{
  "n_experts": 64,
  "experts_per_token": 4,
  "normalize_top_k": true,
  "balance_loss": 0.000159,
  "balance_bias": true,
  "norm_eps": 1e-05,
  "optimizer": "soap_variant",
  "learning_rate": 0.00136,
  "beta1": 0.95,
  "max_seq_len": 1024
}
Below are experts of layer 11 (counted from 0) of a mixture-of-experts language model. Rows are named router (the router's row for the expert) and show model dimensions 512-575. Each number is 128 + 24 x the weight over its row's rms, rounded and kept within 0 to 255.
After each expert's rows: "comes before" lists some tokens at least twice as common just after its tokens as in all text. This comes from a sample of Wikipedia text that the model never trained on. Tokens count by the router's weight.

# expert 47
router [145 147 200 125 116 149 137 121 124  71 122 141  69 127 136 164 118 127  79 112 100 119 103 148 142 159 122  94 126 160 136 147 136 130 117 125 114 151 126 134 107 124 136 120 148 177 113 101 142  98 152 167 126 112 120 139 148 130 141 174 130 147 120 171]
comes before: "\n", " ", " 0", "|", "–", " 1"

# expert 40
router [160 145  92 129 152 124  76  80 125 132 129 131 109  89 130 174 102 123 103 154 163 124 116 145 163 104 130 164 140 114 140 103 125 158  89 157 101 139 138 163 147 154 130 145 123 121 145 144 167 143 115 136 116 156 133 118 162 120 165 135 100 147 153 119]
comes before: ",", " he", " the", " it", " He", " she"

# expert 31
router [102 121 163 133 132 143 118 116 126 138 148 137 141 108 134  76 108 147 118 150 144 108 106 106 189  79 122 114 125 166 116 133 155 125 148  98  99  98 139 176 131  98  85 131 141 167 157 104 145 165 116 154  78 113 111 135 173 136 108 142 190  73 181 114]
comes before: " |", ",", " (", "|", " –", ";"

# expert 30
router [160 112 141 174 138 113 131 100 170 121 139  93 100 140 126 125 114 104  81 124 132  98 146  89  94 132 115 126 167 149 115 127 132 118 133 130  97 144 136 139 128 174 121 161 163  96 163 139 140 133 155 140 122 128 154 107 139 167 103 130 144 125 120 123]
comes before: "\n", "-", " The", "==", "The", " He"

# expert 21
router [119 113 162 150  94 123  84 126 110 151 143 111 136 133 146 137  98 107 151 122 118 121 137 164 119  90 167  77 106 118 125 134 105  93 153 177 131 144  90 124 105 115 183  82 166 130 148 116 109 125 135 118 112  98 142 154 183 143 143 132 106 126 158  95]
comes before: ",", ".", "'s", " as", " to", " and"

# expert 28
router [ 95  77 107  92 110 115 140 127 159 118 180 120 126 105 117 113 128 138 156 130 150 139 121  98 137 128  74 128 124 122 115 178 133 125 139 147 105 146  85  80 106 123 122 166 172 119 124 143 127 130 158 141 154 125 112 156 144 166 139 146 167 142 128  95]
comes before: " |", " ", "|", "le", "les", " 3"

# expert 12
router [ 83  96 126 141  75 140 123 100 118  68 122 160 201 107  90 135 129 101  89 160 116 112 101  86 128  98 117 146  78 138 145 141 162 151 119 125 175 103 116 107  86 134  97 139 122 110  70 125 137 143 168  83 130 101 112 135 112 138 112 132 109 110 137 131]
comes before: " |", "%", ";", "0", "/", "1"

# expert 11
router [147 126 136 102 153 181 148 106 133 132 142 153 120 111 125  78 132 127 113 161 113 179 116 108 132 146 148 126 160 172 109 163 105 161 122 146  78 121 147  93 106 149 179  79 114 168 141 140 117 110 141 151 140 112 100 159 130 154 136 121 119  91 143 156]
comes before: "\n", "-", " to", " by", ":", " in"

# expert 0
router [130  90 134 106 115 126 149 105 140 152 164 140 132 142 150 134 119 126 103 133 136 101 171 153 103 122 140  95 120 157 147 123 143 116 105 155 131 119 130 113 102 101 126 187 167 158 115  82 128 141 109 111 169  98 112 151 160 133 170 172 140 148  96  89]
comes before: "\n", " ", "-", " 1", " 3", "|"

# expert 41
router [ 93 143 160 130 111 171 103 127 127 156 127 175 140  78 112 144 171 129 118 120 115 106 113 116 111 120 124  94 147 143 154  95 145 158 155 119  89 162 107 126 118 156 159 145 139 118  61  75 104 150 116  96 126 145 152 112 180 108 197  92 112 111 138 128]
comes before: ",", " was", "'s", " (", " is", " ="

# expert 4
router [118 125 133 100 174 144 133 113 131 102 102 130 136 127 109 133 165 109 116 117 112 154 165 101 139 151 108 164 127 104 126  92 160 114 104 132 131 126 153 127  93 153 117 157 115 172 132 110 135 123 138 150 108 114 110 128 109 152 166 148 113 132 109 104]
comes before: ",", " in", " as", " (", " by", " for"

# expert 39
router [ 84 139 133 105 105 114 157 129 125 147 107 164 162 140 109 139 163 145 173 126 100 106 142 136 128 111 125 162 110  94 100 145 145 140 140 123 113 137 133 138 118 144 177 143 161 108 117 127 161 115 108 115 101 124 138 117 116 147  65 114 158 131 146 153]
comes before: " the", " a", " his", " this", " their", " New"

# expert 59
router [ 92 115 116 140 132 120 132 124  95 165 128 102 122 130 153 160 178 124  93 165 147 111 117 152 156 116 124 132 167 128 141 156 147 111 136 147 108 132 141 116 104 123 124 151 150 152 143 116 140 139 123 141 116 118 116 139 132 144 111 116 153 128 129 139]
comes before: " |", "–", " 0", ";", "0", "1"

# expert 56
router [122 140  90  95 147 157  92 141 129 120 111 224 120 112 134 107 119 148 140 178 130 135 145  67 107 124 141 144 116  95 136 122 153  93 181  78 117 174 121 146  89  93 129 110 122 133 113  97 117 154 109 110 163 108 145 131 118 126 159 128 146 105 103 141]
comes before: ",", ".", " and", " in", ")", "=="

# expert 55
router [145 123 155 136 118 113 133 168 129 135 145 127 142 175 112 148 135 128 144  96 152 152 135 135 125 122 167  77 163  94 124 102  76 178 133 115 103  88 131  95 138 107  82 115 135 171 174 148 117 150  82 129 148 102 141 142  90 128 123 163 120 133 124 160]
comes before: "\n", ".", ",", " of", " in", " and"

# expert 44
router [120 114 139 143 138  98 115  89 156 134 114 150 114  85 112 110  89  86  91 159  98  92 171  98 136 140 125 115 140 128  95 147 138 138 126 144 162 170 132  80 120 144 126 101 159  90 138 111 130 145 112  87 114 107 145 123 128 105 152 109 121 127 147 184]
comes before: ")", "),", ").", ");", "–", "):"

# expert 8
router [ 63 103 165 117 127 125 123 105 151 162  86 164  89 138 120 122 151 114  99 141  93 119 126 139  99 113 103  77  90 117 111 129 151  92  98 118 130 117 147 101 113 117 142 166 148 167 107 151 139 140 128 169 141 109 130 136  87 153 124 131 115 124 117 104]
comes before: " |", ",", "–", ")", ":", "″"

# expert 35
router [ 83 111 108 184 125 119 119  94 160 121 121 154 134 111 143 129 123 151 137 159 124 153 130 127 136 169 103 172 106 110 147 141 119 119 109 104 129  99 167 188 126 148 109 154  96 101 119 124 124 126 126 126 144 123 120 127 157 132 172 133 162 155 105 140]
comes before: " |", " ", ".", ",", " and", " in"

# expert 26
router [122 146 142 157 166  84 149 128 148 141  73  85 116  99 166 106 144 181 118 153 159 143 118 177  60 133 151 149 125 159 165 134 123 121  90 123 121 158 130  97 124 147  58 104  84 119  99 102 118 150  42 158 124 140 140 104 101  82  91 122 102  87  93 149]
comes before: ":", " the", " a", " his", "″", "′"